Weights of a small mixture-of-experts language model, trained from scratch on English Wikipedia: a softmax router, a shared expert of 64 neurons.
Below are experts of layer 6 (counted from 0) of a mixture-of-experts language model. Rows are named router (the router's row for the expert), up (a neuron's input weights, with its number) and show model dimensions 0-127. Each number is 500 + 25 x the weight over its row's rms, rounded and kept within 0 to 999. Numbers have three digits each.
After each expert's rows: a language model's description of what the expert responds to. This comes from a sample of Wikipedia text that the model never trained on.

# expert 44
router:522541507494508529544497481535499483521500528486517513534483509523512525471513510488553465535504513508510516489506518521528521485501505480517516473509483489493502465450511496542475551476467478515528466475508492477512566527492459498507483468530530481487539491487511512538487492544497518539496506493476480502473517513525429557491497507473531494494459505481458559471490519484516490465479
up0:497457461492515475510561494533517469499508519508447513499481538497501494491499496527538506520527511489504516509515485496443507537495494523501499534551497526498522486467500506516475562505480516533501469481491551511517460481513502517458488501458521501497470512493509520523474448538473493505494504465467514481484486535521482517488501483479555470489477452469503495504515533444466498527549
up1:485511543476518495473446511546513509491479503470490455484484484528516504530497504544510557550516480518519524519500492478517491496539506514506506460539449511492507477485492536497500491523503536460470517471519486489516471534492504505441470471494465485467536529513477535541526527443488544528489499487482473500523521489504509487510519475509536484489510487425481518524505510524483504482504
It responds to: Last piece of surnames and personal names, such as Williams, Smith, -ić, Web-ster, Mall-ory, often before a parenthesis or was.

# expert 41
router:512507534508551498535494464533480478524444489501477519511476544529543551497479515486545460519516491514531510503517452515481494474500495496518493500508491515465500462476514491524468508500498523528512464468550493494516526527484461479514479507520499496496504501535508474539488486522501548551510459499501484534478512534537502497542500468491529441481484503490468499470506450448491490505479
up2:512460509525488468485488549542488536509465511489478537489491442495487530531512519465515512477544477529488465505498499548520514542529470525545536561456478503489501474533518497495481526479458503506514466499486529509491470483492473513503499520512482500483499486524553488544508499480505500531512510510470552511479477511489534523491504537496472517494521492504526520492528532477465467514444
up3:478498491454514508487507489487504448485520481513488465513468458526520502489516490510524474503494535532515505525463509477485449539511532475510505506533515513493508455524498475523567524513479463456501546506520506531528518442522545500510483436486535488457545517538542451514468514523454493481462487497488497501474509489479504503512498502482512500472490498548491495505481497476510513474505
It responds to: Middle and end pieces of common words and names, like er, ing, ical, ic, as in Cind-er-ella, Fed-eric-o, Pharm-ace-utical, larg-er.

# expert 7
router:549539511524515535514510509519456511498519513531544511506476508519524517478475524480532474512525489485502481484512479507482500500502476481533489467523441468453504470451517468545485540480459518509511471489506496533513522534496487488518469502503534514476520516496523498516491495518522552538500451496493475498466534545550452502537481438489515492487476501487490493492463463517526493476490
up3:483514479466556540475477521468502485484513544475490501526473520510499508457521500422494487534499561497493500522515513493476486498491509471503480461502468522538531467516536510519477534489490484543461491504498542507492538499478510516535492553489469480525498521510505478530476496486541519475461473505467496462520511512518494499486503492477474530484514511470503517473539526539539519473538
up4:519518476458483512500466508477487502482467495540530496498485478522498469492461515498542499511497506471535504499489500483524488525493487504476502500487492466497497487556495507477484515518499513510520502513469527461487557478500452490522485476534469509488478534487482484464538491474481503528527446485464490464489422497483488503526551508499502465491468505496512501484403525477492535462508
It responds to: Short common words and word-initial pieces like the, head, south, Wal, God, often after on or of, as in "on his head".

# expert 40
router:512547489510538514479514477512465487500496500515513527507493503518528523496493530489542449505532473520508539492537475490461495494487477463502502469490478519493513457462513494546486529482497489538523497519541473556534547531475474504511468477525516460455543502524536488501461474515513514519485473500479520515498559528524507522542510451468539477506501515493458507497492486496500467503469
up0:493519502523498452508456559511479486493481510536543533491490481568492495479528477507503484492521511462520497513502504528450493496499453484522535467476483526471508487520510496534511486514469484508462473491451465513495505491559555508491458516491515498497523535464542529501472481478458523483477520530498542524490476470466493506494499512510482532506516489466534505484507547471469502512482
up1:513497495510501551496522492523531506530453523448490531501441482481515526470534497478480558522496476525473534456495479503513527509494488481507457525455500508495496499517501475488506524500482511537485530528502493534528479511544498505494492501487481491511479502475546514510485500502543538475500520584510543481505480542510478487488542488549503478439513507509489529506500536471523504495517
It responds to: Pieces right after an initial capital or consonant in names and words, often in sports tables, such as Ph-ase, D-ab-rowski, Dj-ok-ovic.

# expert 4
router:509502493527497513513531499510486477530495506510565512507496504547502524439466538495519488498487518519482513500517486510483520482553448514522522481500473462468529461501517486493498549476485502504483441470520510507487560504500458501507508502508550498489534496528513516540431483552511520529526468457493502534496494512508487528500492503470513466498457497498472499450492487505521500459501
up0:516501512528499478466448467528528496489539540468502502477493520529539470502485507501498517539481506507520520486525530486496506519464494473491503486462489469566501502539502517474517489473520485516475526502485479508520498503516525485469493475465478485526580567502522506508535504555536513498551495495531540485511545533478498485526488507502469507490513464489531486502492453514503469468507
up1:497456504511471472459495461518475527497454467423500459497498484477418518512475540494521520477551485493505489466513508488513507517508509518543487489499510500496508469475510442477464524519494527476497552503475475505467512468534507458496492464511499492530509502463491501511464495478488467480522495506494487505495509501477508498521467494486496463544532555511540487523514503504507503536523
It responds to: Periods, closing quotes and parentheses that end a sentence, often before a paragraph break or a new sentence starting She, He, The.

# expert 17
router:491514498509526516519505468493495496574490544531535507498459544505526510501498508501545481489486464523503518494524502543462517514506491511504547492533497500465557488489554501520498521507497514511560457475534489510545536503459472488496496484550495469509489505533527489508508463512502500527522473438476483491460548504524496518508474467464519483495479501483480491477489461494521475483484
up3:504451515461496514515508482536496439505540567485502521471508469507472477511480511518485510538489468512484512513496485455509501514475522515500450557526502464472526476515488490484496519520473467511472430501488534524473538533493469460501501501538495511510477518552477495490501512497508513463522521455530521513489513459502504477483512498482544472527496522520522522556489476501506501512502
up4:488508524504486483520486514472528461507542525486512514523481532485472482510504528471485505461473458558477546477496468489486495480488525519456505483492465458475517526501493501526463489497458464518472513500496455488479479514507459470511506512509517507529484501490528505514514431529509506488452479499444513539464521481450525528464492472520525458487493515453514507486455491513472507493497
It responds to: Hyphens joining compound words and names, plus list joiners and adverb endings, as in Sino-British, Coca-Cola, middle-class, non-, and, -ically.

# expert 20
router:490526510517495482513515490565472490551482497498507507530504528513555545506487512512523462516525481526502526499495504531497531468535501462525510442510465477510515455465526480544469498488482537503527477479537477491516536503490484486496487497549507501490497516514526491491484434532515534525499469470481483511484538520512488562514494519480541456461481498484475501498466508478501499461501
up3:507450495517487501475506463470497532508504486455471564479549508472477525532494497489493535461508520544517535507502527526480502507504443548503567503465498512484522538505490485473514483512484507487517508485486532537511501521502524476507462505504503514500494473528476498520499541464509506483475457516465457506489517498534489536499519508480506523457483515534496531508433551478507498478505
up4:517513487484483461525455471540525473516524462499492504499504511488546529498469512529484512497491461500424545466549524474476483519504471487471496527532522473507503503503482478505517491460518506500495494523468468490491541506507442503498503469506496524446539500515500521475495424501523518538510517537465457498509509500521496520525491491502536469460493479483473501494467505477522528523475
It responds to: Word-final plural or verb endings such as -ures, -ations, -ists in Adventures or payouts, plus opening parentheses and pipes in lists and tables.

# expert 14
router:510532493497543488541512494519501463496447505498490560529470511495514532469491525448506492543524469512560519517545487541487521494519513498499541483515499500495517475495495476493428521464461514497516490496526495486510548511469475479510479510546540485487492491524512473513487500557521498496529495497494468507505498508509463520543474499470521475448443519498513499491498503465523482476501
up1:507468502520492491456489461516454489493526541529505454516477478464496533521546503489471509495480507457508515514504518473522450516527464505482490478457490524538506462504502557485519466452528493500454493478470466520494519475444510519516476495516483444527469474469521479478499484506499484508532477521482537490530475552483536505516502521465543496499529501490494486494503472495528491500497
up2:509511533487504509454510487500437552490499487506518503504508530512450535521505496457495497511495493487511481506499476507477532462514521536484517512518488544500533491523530504499460507480498501516482509487538473501498518521490497454526494544479455473468486473515424551511470516490531539457499504546495488517523490469468496469472523509469510494504503515499538544495488496508460474512433
It responds to: Inner syllable pieces of foreign names, especially Romance-looking ones, such as Mar-to, San-to-s, Hal-ey, Pet-ro-vič.

# expert 9
router:499488535527557514510526489504475478517479497515533520533477481492533511522457473480528487513542465513481499522537474502485508499501498501517516508517507464445516487505522495484473489438456480519537486502530508498506512511458509456533474492523522481496488535515497437525494479503501518515518499476522487509490502507539438530539487480481575501466458500497501514472482464474511486494546
up3:496484522501487507531492468526455464560526521495525477517557483463543496441491460460498494511459483485511540513489495521475538498481485499473499532607501496530522498502514532494468502511514541526480511451504526500517487489463494530485510474499499492492494511509488494500549506502549508510509500534533510486478522490520496493480520489511529533488514493512498521482492442507469506484491
up4:479506483488528524514462437547507508487490491567513476542531489475478531478513504456487486488459498521471463538503512495495487496548474505511511505460513511476469494497504518497492519456503514547457496464488515536484499512500500541490461511505489465509501524506512426527461505469505477516462503517516506525476510479482538539507508518537505494504483502462519493495522460461550507521500
It responds to: Middle pieces of personal and place names and non-English words, including accented letters and Arabic, Greek or Hebrew bytes, like Guti-ér-rez, Lil-ong-we.

# expert 24
router:542541514498497519490548478514476464521481507518549529533471507509481529475488495445509468525520490439557509506536483507471522481515440491495551493519468458484506486474494497519491540471480507516514469493531484493513515510455486469538478470529519470508501517540510500516492467506522512512505489498493467528479537520525488526519496466501495509484455540485490514516511455482519498483454
up0:580483487518464503473487483471489491540509538522511503502504496499477521511530493518499471526509473502498515517555516532487518536501481515504496490526458481538522517501475489509474518549490461552497495490555469506512549510490536448510546491511531455513511462489468491487490472520487487546468528510472476506503514540479486515498486444509481516481496479498510517516478480529515526453510
up1:467500512489538451529482483512505476525494496529491473495477515480479418494490480491483498524459513494529496516474506492438511474502505461537505475503518503521452522521488529512542518515450537539493480497518486474457507468477465518515487542491491500504501500477536511504428477507502481489524504476547481548498434503470507470498494505507494508472535502521480474503472530514514499509479
It responds to: First pieces of country, city and place names after in/of, such as Bel(arus), Serb(ian), Mil(an), Palest(ine), Malay(sia).

# expert 12
router:521527492517492556522517485519476501520498527494517497518468514505526498499512534503532449532522497483538518512498510520492533475512495480530518491530496478449519490458525508531470537484481486508501484469504477490528549529487440503520504482538523498484503526513543493530500509562493519550495479499479491539481531501500432569492494482481498464488478516485449519478484498516544497482500
up0:534474473521481485460536483525500453493489515552518465470481538511470496493508541502485479496492470543521521504539508492485498503480520500488486498496520522501507513518474506478516538480536485548457509490548549514477542509487500489483492469533465502487481558499537457535534528520460474475531517489521519501480481460523482534521472492517501503537489524535502460484491523493496506534450
up1:516470522527525472483507516470505484470495460499489494510493555478510508495503457510549512480514439521481487453530461533498531500491535516506524512516558513485509493498484467523501514481460491487497499468500495526500478493476514496557513495450483530520479514466476495450491469448510503477502542467529482496488521473470488568526490468466497488483513486456501492466518478531491514484471
It responds to: Joiners inside lists and clauses, especially "and", commas, or, with, as, plus purpose verbs like allowing, providing, creating.

# expert 39
router:524529504505515543550529476495456473515478521500495527489478511510522517494471501500521463530494474495516516546507496507469540459496477458533519470540494477480502473468491500492485527472503494508495492488526490551542510498500464502508485497494539481473548508503537493534463452518510507485503490499508496525487485531525456538551479475442518447487499497431472517488461501483493507482518
up1:578473486475492528537534526527487558507506500467490477519529507494474454458497478537512515502475529472501492514527498528556504506484446484494470517544487519512511495492523492499503495492474521535458471477486515474534525520489524511471476498499530471481517495527504486503472504494505483503498483505454488505480468556529512508513450491527527486543483440517473467501504470533495485521482
up2:459510478463485528466501480479489490527488478481526476503490499527547524497472480481468454517509491470522466517514500499493507497501493520533486440497513540541513493533505542488453518496491473499507502514530498490495461528473525483501528515514476518476499499502566510458526502518483575476450463472540449526527489524514510480523512508532528516480500505497499560495537476527508497516503
It responds to: Abbreviation periods and spaces in references, tables and legal citations, like "v." and "c.", empty table cells, months in dates, Cyrillic pieces.

# expert 13
router:562535510519543532517525470524482496508492522497524510518462500508489517469499519475513476533539504477539505491532512525474507476493485482502512491510488476490496456446500489520478551468447486527521493494515496513503563505490470463527449465521554473490537491498501511516480511514516531526507491507479473519485532525516457550514468472466521485499448508492457500488478518499535499482478
up1:511483521453474512580478529513498523511522485486506507481509475478492441446488445503489489518457500546488515413497452499551517491484512518501486487547498508496529517522486497489493506479502488523484451515487546503521500476535479506486538465484466482518532461493523495501508506558511523484553513470507498493487511505501504489505500491497508489494523476517491532462475488515524505481481
up2:475508493497550478497529485490515547504468454513493520444512479536465496476473465487514531484502474470471542516497486450478484530488516491497505523492493482520470470489480531496530504471495527540472497476528498537544531483450505493556516450512494529505522518511536521542511459516481503503528481507478501477502479480549485525514490446510508540498529512484526501501507456465493485477519
It responds to: Opening pieces of capitalized personal names and surnames in plot summaries, cast lists and tables, such as Val-dés, Pel-t, Tom-ás, Mir-ko.

# expert 51
router:510518500496508539515480493527496488515508533498554514517491484496507506465499550484520473505516472515519508478556485525489539453497465487553506504501490495470542471493526504527475531469496507518497441469526522516511538531502445468509511491547513493510504526542500503484499494535524551518541491473495478504461533501502482544493469512480515462506510538453477524460500500509514519454471
up1:484481517470528461503481481480475503510505494513498534459465475523488488479525515478474506554489515506507535512502538484500521493545492473547512541520477500481470458535512519517447466466490475508470507481472462477490494510477472457492468478516512476541525493451541489484529483457513493544492495504490534508497493471469513474551516451510506469505474515520529502544526506544500528496515
up2:460484511501486484476535504532490518457480513473515492523516489548534518505517523489490473472512465494480475507527507520506499480510541466487537502545518509512412540493509485496478497491467464499494436477520493506504478513470527467489463475498491520509562515465488492486491530449522514546536499485511526480489515521485472488500542515469483526489539491505510504490536514528462486473465
It responds to: Commas, mostly after a word or number ending a clause, before which, with, but, or appositive phrases in descriptive prose.

# expert 27
router:534501523503524505502494487519476503516473515527499514519494526505490494496499492478548499484490501466514500482524495526483511489509490480534513499554461497471524496506545477528473558473445539520500507496510486510526539557484428505540475474527498451481529507512500482507482479487519536493518500459482449521480511548528459545508488507472494499484473499452494499447501474467502492477462
up0:463487518486454520469512485505492471508507508507499479527502521524486525526503504520478492488521474453507461518497463479512515511471501456468514481538482501495500489519524483545468501503447509493537518498531496458499540488479473457498506515519509485520535540554485516516484443453481521469490488472572488509527465481516485495545493509469536497506480458477511448499527517501509522457511
up1:505462505519495521530511501450475535491486507497520455469490518511456464508469443494528510465503483482486474509509462513484559490497530547519477527486503539509525468525475462513483537502484477562509495517504505481537536525510523520502517485441491472499477524516508496486512490505478509511558473482525532530496483527526487508514485508502531472480501494512441514488454496513511449512527
It responds to: Digit tokens in coordinates, dates, times, phone codes and table figures, e.g. the seconds in 51°29′20″N, birth days, UTC+01.

# expert 48
router:474500538497512518483523491522489444524482515474533486525475537513540525514457526490533470528539505497488506543522462507497518526516474499543519469508456510523513495463493496485472524477495518527529507465524502486539542512508495478556479497500507443478488513494488503510468484512517523518499497482450552508451519535502510523524467489473518479448490519497532515490481516468472474456476
up1:535510491492491504501486501483532512535503525431511491574495539502504507488502493500480513476529483532496508469521504475470504496510551510547478492508479494439473495539493487513485476470543534482541521493498556487535459502469529499494507514502489464502478519470476506491499460483523550496538497475551438523531465523504500516474493485508507489502486504543499469492485532499528515472511
up2:464481484528474511471498526455469524509484516450558492460510507491505486536528512514521545520504487496510509473492467464483529513503512537483508535507497554525529490528521511511519456483531508510490480516472517519510479483528499508506499468476540488527558485486527469467498492452497467520500523456469559518472442509465516527509537480483504490475499505527532501464469495485496501474502
It responds to: Wikipedia heading markers ==, ===, line breaks, and infobox field labels like Born, Location, Coordinates, Preceded by.

# expert 55
router:484536506527515524479512506535456516517467542514513523550488515517494550518488510472546493497548470488512548532540499516501544506509465508526538501510468486498497507434494480517481566476488506528525505467521507510533505517507503486533463494506494511486522501502509510517473443502545498537523497500482476492526519529537494493524498484509511498474443547499509496510499486460546509488466
up0:533534467520490495484461488500495490479547478563497484542474439502504508477477465505486499519508489463499490501463521509511506517513475497502491495518473506514530498556461498503520481483550535476508475458494453483521521527473484507485491516499499517505504520519531510462520487501525508513523491512564545535495535503437484528502528530541477521484540523479493503531490494480533455502531
up1:501509515484492548473537502471523530477465511494472466522506523505491556496502517485516487523494495487504477515512520503518511494539527532497517503511477509500515425510492495481453471480486510504477543404531450523524521522478524486503525516462529542496518474471499480472489542474470469523525500503502518513501517509483499449496498474503476480499520467498501547550507487509524512461525
It responds to: Section and table heading words in sports and music articles, such as Grand Slam, Singles, Championships, medalist, Women, Charts, Year.

# expert 11
router:499526490508556537515519462528502510521480514543538508526456519523532527464506498488510509516500489506526516514502444497468515501529478484517522483512494496505553515459518494502465502472464493516514493512511447507505518527503492498497459514555519460485515482529524477497483495529498517561540481462482481528481543523503456553528442480468533476488477505481479494507505478488519493487467
up3:486506500492451481520535454539534515508513490464482519518505458482525504410499499494499497496502528469518491463537538503470452489488515506489520482512481465527505482465528500470476536493517519493515508530518464526521487485479533511523445481503471483507455500477452498538532446505520485542539519495502510498494529516499535479505497488478478529525499512485434527510493515500495508486506
up4:512488559487527507501487523534497544489495455497513539464507492544523520508487498546484541495507527485509518434555517484507508505480451476487539475497547496506498500488487474478467509543490474504495487507514462477504481517455515459497520495429481495533506493455496499465496485483469513479508514478500504506487504510459503532503512514493460484503486514488506501537535498440526477556508
It responds to: Mid-word fragments inside foreign or unusual proper names, often in sports tables, such as Te-ka-at, Sta-ats-bibliothek, Di-x-on, Mel-h-em.

# expert 33
router:542509528546514562480501505510487477496498558520526508493478489528528517450483536506521463501529496509495511512530500504482549454514465494511536467483457457462511477469514507495500524443470489519510450460535502516525529501491495497514485498522505500503540485549507499496509480505549510540527437456496487526506512509495475535501473493492498484468484511495458506483498476497516485474480
up1:496512499510492491503460503456473488507512514505498454555478455451546473519514466525531516537512538522489502506485453513453523481517525481477511468514487486522465527518518493469526525524514514520480549490498484511542524544523518494505476532517511473472477521482495478495510545515502481462496530524499505457539502517483498462472440479495511493528519535506466495489492484508460511547524
up2:490541474478506503485496482521511449509470505524512475546518533544460518499486471529523490500541493511519479507502470545498476531512458504523517452495545518466504492489478480505504475478480470506524447516506484474505522478520479486450526497488481537509457552516488512460511464472486484467491453544488531481448546466459507514480507476502491511496500493488531490480481475531504481472497
It responds to: Sentence-ending periods, line breaks and paragraph breaks, especially right after == section headings == and before list items.

# expert 53
router:510501558479521526515530507537487463509503536519517507531496539523517501461478502479506481501485500439502506482497495545466528465534479465512518487564459515478517485511530496517513494492489518513516495459510490546519515538471448492551495496515491495459539518522510498509496503499539539494508481482501499523483492522547493539527485486488492502493488493443524523455512457482549495478467
up1:530488491501502510450515501522469525468511485509530496541532484481499548522430503487534501515483467461502458513484516456527510487447478458517516492497504529524484529490499506470500471475506503539514470479535483527486492529476486505531475518491460555492478462510488485535536485520499493474522492488481438551482465512525491502506487503490490494540475475526459475487478466520515533508498
up2:480496506498461483540492511472503488480500556490497488483493509504466467416505530505546539469493483455472473509489473495503522516509553473505535466496511520495457507535498460498515516484498530493513465462545489493522520511511470500547462524519516481491492511496490511484493489492507497448498499485534486474489477516452450548498520510506510503510452553502475485493503507455493522460509
It responds to: Starts of values after colons or dashes in infoboxes, especially coordinate symbols, directions, codes and websites, such as ′, N, GNIS, www, Gastropoda.

# expert 46
router:506497513514506526522533460506495470504468530500533549506493515517534500480492496485510462510517471493559540466473497490483512496484481471503505489503507512461520444491494511511466523471495500517531458497515487514506536546487465487488466504562514502473517510529528472528499478506517497529507476511507485507507516538520464549557467502491503499481480522492435544479488491435473465483475
up3:486540489496525518500494499512505525484493478479478521505463493507482496460469535443501493512481504499496484484530540446496521488512507459511496486474484491512508497490513501543498460530549472460466439488489467529525519552476539504479506477544515503500504523509480499489494497489500487488512506511486484537508544475482517481498492552501491505438457487521513530514548492441529461553518
up4:488506499508554461493502478495496512491537479519517562471473479510531541459531498505584491506488450513467487480480512473510471511485504495547507471502508566500540480444506486464463506508473497470507473479512517534511508538490500502456488493493486488453515492495512498495486551482528532491471455495499493510503505515537472478491511477533512508530501473475473470506481471480493513524496
It responds to: Pieces with z, k, v, č, š, ć in Slavic, Central European or scientific words, such as Plí-š-ková, Slob-od-an, pharmac-ok-inetics.

# expert 42
router:546526546529496560501535464523493500523491568530555516507481529528495496473481512457488465533529506526496548505525492538478504463521486465517491496520491485492502486448486481518491544507487510504511480499524507524499499506487477456495467478511540479493514505522501497501489486510558524516533493504491472519467542522536493509534476467481508480494449519469468509508452467505500508478482
up3:496526506470493531472447522550508485512492508542519503488460510490500516517526477474484495529495489518506518483537501494477532452513513521488449468488515526478509479423521527427477486518464520496475480530501490504524483487489451516483543490536501463527492517490526501520519494524475497493530501468510532507492473475518506509500443489472485498463502500525495515514491452551523497547486
up4:499523522538507490503495445455494515502503494501513453539521505504509516562532510480520518468515526492446487499512446501502509524512527518476492520519512456538529508535543514522505499484514479472458511469493508511444500470509449485482484505509535462509469474531465505507524483482478507522488477489508447493488532527508507519513473450511561478497484472479506494484451514467511517528511
It responds to: First capital pieces of personal names and titles of films, games and albums, such as Sh(aun), Ch(icken), Mc, Zh.

# expert 8
router:552529515523490522539509468507455468523472531512505516527499522490507530491486528479512487528539491465529507519501497529479510489504475485545534484551459456497499477452500474513493554496457490506515487472534502520507538519495472459499504472513527449504526532496496505520464463516529504506504488486468498517485504538506440543522476450459508499497471517469485507468483492481503481468484
up1:488500524524477473510536514477507517525531498493484474491466538499508498457508507511497460492482466485494492501494456509503513476507541495527562499497473483482501441544511493511510479512509500482454520505518479497511521486512480510471565534547550522469442491473495486508482527503509514492506485475540521494475538503465522514522530486493471516533527534536526491527484460472511548520555
up2:523508488465498473510509469463547484487491480507532562511489520508512550523507484505512468511532510472451465459510508501520510516484462478486512495464478534489511506512492493476528502458487498521501506510544541508464545547506549464517484500506470488559500481492525448511495523529475515470495467503454538539526521478493518485518521494523491487491512489491527530524534517463519525481458
It responds to: Short entries inside wiki tables after a pipe, such as numbers, dashes, blank cells, Yes, Nominated, Ret, in sports and election tables.

# expert 37
router:536514496539519530473532489506488515506503540543495470512450496550519525514470536475495480525525505499534528519492481518441541491521490476516516495512495483489518493469512466504497537483448508518526486486489453532533530527531485509513485490519554485470530508526504488509462499516518563551530499484485493548488515508537485513530482492483533497498490532460462516482458483508501503472490
up3:467515471561490530508471507492506500451511541507534461492493508464541483470492518489508495470532539493476462503494537467460564493509477452527562482524471490517543497519520482506550539497462493475530476476491497505530445467552472506484503473490502475499488507530539515518521508475514482508467511494499489493506501494495525527510528485498556520499499523511493494514511515504516480500534
up4:452502456477498563482500476522514516475497469530467516458477499473516534497530504446513484502527491508511518497495513481506496496547454455512529546487511465494524515483476505504473494486503493544499442492508515463530518536525489557503480533516498461549506476493474476485488479481509486518521506508474528508498472500512540505513492481504532504535486494471469517420514488518538495506489
It responds to: Words opening sentences or clauses like However, There, According, Some, When, Later, and pieces after L in quotes and prose.

# expert 43
router:556489523544510496497507469510480505516460506552510525502481504516539522502506494504523447505511485461505551492538464493481529518500492481499530501535510502475517499489497486514476525493486492524523481487514485522503546537485476507492465491565538471479531504560533483497487485532483497551518488473474510506479523529526485558511467500476521503511451505503453527491509481443499468472497
up3:515516499475494505523506506447518509518566549490480471483469553475487541494542510526526543509523469493513512514513506484479464460469488492526489497491507477527511500498481465464495507520526489503472504487511516480479518477462514448532481490453520520462515555491463490523528492507474497509506500525528488517509534497513513461570518501542488516512472496499554491477512485480516554525508
up4:589455525500528493510494531504539533555528498503498534483539486471520514544478457496507525478498465501514504512520518534499526536509471510558463522503521500518485540529555519528505473502523515522503453478542534473546486494515496479489461477513502520477504498493490498523514484499447542503536499491506525497496471504482453477516499524504505491497468523478519483488486503506475484480500
It responds to: Inner pieces of Balkan, Slavic and other foreign names, like Montene-gr-o, Krasn-od-ar, Osi-j-ek, plus two-digit numbers like 06 or 03.

# expert 31
router:504525514520513510543518511534505474532487506509535527536490504525534520477497523485550466533538495499520528497543502512500504488511486476529516469497491483500512458480530489525483543481483524517524480464538504494499563548478490473503508483536507477511501517504511510520503465530503497544498486473449474496472530500519479544502482497441535478494482509495493565481511515455495502444455
up0:504525486498572507497518464496526497490497472485446487487535516521505480480511499438579517546519488503499510508508512478516489473497537483516508515494477535524501532486467510498538474502489484507502506496496509480517556490494495518446483514540499522522499479475528519534510496485498540463513478554493494484509490472535493506508512501514535511457467540529451566495501502500497490537465
up1:489469503523535450474536501495529499495501504500530520500508436505495524496506482495481509481493520522496464494462502546489471528520518548479511442466480528506490537483489479485518523559548519498524476469480525461531500541483490558516471512475517503493504506478562491536464517479510514505484475502465491489498506527516455483483488497527480526515477464501468496510501536528505466484544
It responds to: Final pieces of city, state, country and institution names followed by a space, such as Los Angeles, New York, Manila, Liverpool.

# expert 18
router:491522503488561500506509498543493473503473501535511539507487493520522502498460529483545476519531491548504514503532485526465514491498492504492499500528482497508514467462515501511486549482499484498518491510532486537553531494472465478535503490534511438459515498525504486519464457507509517504501491486486476562500505551517504547551499476497522448484492516439462499473479491482495474479523
up3:524560546498471507488468471526545526496486499495490524508475485491489503446470458473511539492466513511488501522486445505457518485488488484475499515537519474490501483507504523517440494506474457511501486490495522543538513463441492492485529480500476520526469500507458484518542533499483531516480471528523521503495524558482510437496501482461480470520502518476508515467508521498517506505507
up4:515528508506497487466494516505499527467512493537483482523500503468501510497544499509525523494527521535550575536546498476490517501489488537544488504536509530514509498487512509447449503463499503506533464524514479517501486506467486516528493506478514506489471507511500505536484491483476556492481548482551479513533473476523518508497515488482479504481494510468548468524478470483492520489414
It responds to: Middle pieces of foreign surnames and rare words, plus dates, decimal points and symbols in tables, as in Ser-re-au, manip-ul-ate.

# expert 36
router:527504511514500535526513496490510488525464514507524521515494512534477499488482529478527501488514479480549512474531516535470504511508488476539537496508465491470552490483547493518490552489471551523491468462500495531486564565435491498548520483531540477503510525526509484526473483537496509530502513481481506530488506515504473555489502505458503480501489497487514525468495487506496505456461
up0:505520494476498519507520502442485525471488466500465472491497501503527522528525496502487516519468461485512443551491495419476499532486530498520532477524487515479515482472498553500515499486500506514470466494521477507507497537539484488522520508487515563491497495543467495492450501509519440488498493505513527512479518553515530451546512511506506498525473512432476481521505494491495501504501
up1:487481496488523508529471455465556496483527465516475518492522483498528477529474488457527504496527453509505525523445479463520477487525516443525532513462515527492489492504549509492489479504488518483529475469494491493489457512488509440491519554515484544483502535493495528472513514523506484526499467490503442527488564496499528515496501502471512521522477490441510496481516496477514494480509
It responds to: Digits and number pieces in measurements, census and table figures, plus million, percent, approximately, and States after United.

# expert 26
router:505514528518510505513518468534499487517480515491533547505508537515504521488500508503531480540544494518509519469531508511482496464510500492492502479503448496489514461453507448522456546476473521505516492471546497500496552508466463469494469491541520478500493545510512469510482486541551519515492469499485482506468524533519466553522483465483507478489466513486463501447492486460509465483512
up3:443532470497469527538521513506506551499517501458470455488536488492526480505502513469515530476522522555493506460481499510452534475523520479532494505471516494511504519504504533482534490488502518521567501483488474489493463495473484524533523499497549498527481505498523501541517481482516535462495522530492448486506510519490461455467501543537484482481507508484511513501478522528501472547469
up4:535515548542540502491529465515496503517480452473516502480479508541526476546501501503476511522494498510513499518506418499524487505556506478481487501511539484513476482515559463505499502484482503492493529490518484488508507518501493520516497522497517523554517541570530513490467525516488531480499490529519528545528489479516488545497501455530493512469530510510475497510456488469468502462520
It responds to: Closing pieces of proper names and places, such as -ville, -bil(t), -son, -shire, and words like Stadium, County, Street, Park.

# expert 6
router:500522501549553526527507503525489492513484502540497487534474502515515513468476534467500502529523494495530515518496469536467547507522496460527532487547517478503542516473510507491471527477478504533510493494495481525552507527519500479500497487539501472478532488537516490506462498516497507547561486469444493551488508524517470554532473499476527480469478512453510526492495467509507494493470
up0:521501506520546518511511508532494499539518502535530520507481505543469485492512493498513525501527459491473513466505497466486497472492478524523511499464499508500530486488497425509512530495490478513557505519514499468483492515487540479501499493492406500516471504459520521453529519498502528535513488495449499507495487512456481528495454527484494537503497557490470478531484449469474480502525
up1:518522533479516485496512504468528507506562478457453471479476497528483520491470479477508488491532504521500500475477466505497515504516539502513508462522510474496534477509491507463529527527481491492492550493505489558512497555460487475489451492479448476481489536526504514521532487535503504530514462503470546526513485493479523508470458495521470549470492451508511479464489498453491529508505
It responds to: Word pieces, digits and short codes in tables and lists: DNS, N/A, position codes FW, MF, GK, and model numbers.

# expert 60
router:539526543497549532537500499507490472546466554491512519473507554536487498455465503480505499508512475507490506509505486492455494462503463487510503483488490494463512487497491445495471490486479522479494476510526462551508512496498487492506469497516500488477524522562551486527484484529522562532497478492503495484462539509569495525534470473472498491496495471492489507487482454488507489493495
up0:487485479463518524533489478501465514520501489482507494407509473503504507505522531492496516478542509528478513489506522489532535472535518489495537493424522484448504501516484508538545457527515498560529511496498500490490510470506513498529529498518536504481458486510497452490485496463477513525497515462488503551538478510517515467527528478463470488516525481460529505493484484491507499478507
up1:485488554479507515477525549451477485519442507497532468489451491510509543517486505493496494518484508515496494501510527474513495510513433471483452526438515470500514523494537515521472511468459492534522505492526481523518505521524470521472501467465509525520484515537477486504461523485540518525519510482514458492518460489555468527501534496524518532514503478519530474526519521514492480496486
It responds to: Word-internal consonant pieces, especially "st", plus St, Sch, Mr, in compounds like food-st-uffs, down-st-airs, grit-st-one.

# expert 2
router:568542531495507541509491476529481466518510527498522518526492494542486514485486513477535502530502504480514501483511498519494556466503475490517513457498462486515515468465526469529501539504460491539558473448509488482505550523499484477516468479525538467491522522506497488516473481535506521546511494494482477505479516523527488544473482478492499484487462521486474546467472497505530491470469
up0:528499509466481511482534501484467455548493532469526533508494475509501525479484449501487474503466497492471529528541510479496497491502507508479533482485466526516547528479499467524518524494469546495538545525506502467521461497475472495550482493481493459471467518552432523517507501457542482500500485546508510489460540499512518507464482534504480482517489484498498467493507495487498528506475
up1:526504499510567513473485483514468515524528526486455480504516476521490483490453550461521488497491536505487462462491524541519519465492523500490501440515493554484466466508504499478525531520507451541538517461501509470499507521512495524505512517517488510514487484491514522518495507459501542475483505502557475475500487528519484492435443496504490498455506463491499489474519530523505512508518
It responds to: Subject words opening a sentence or section before a verb, such as He, She, They, There, or the first piece of a surname in a biography.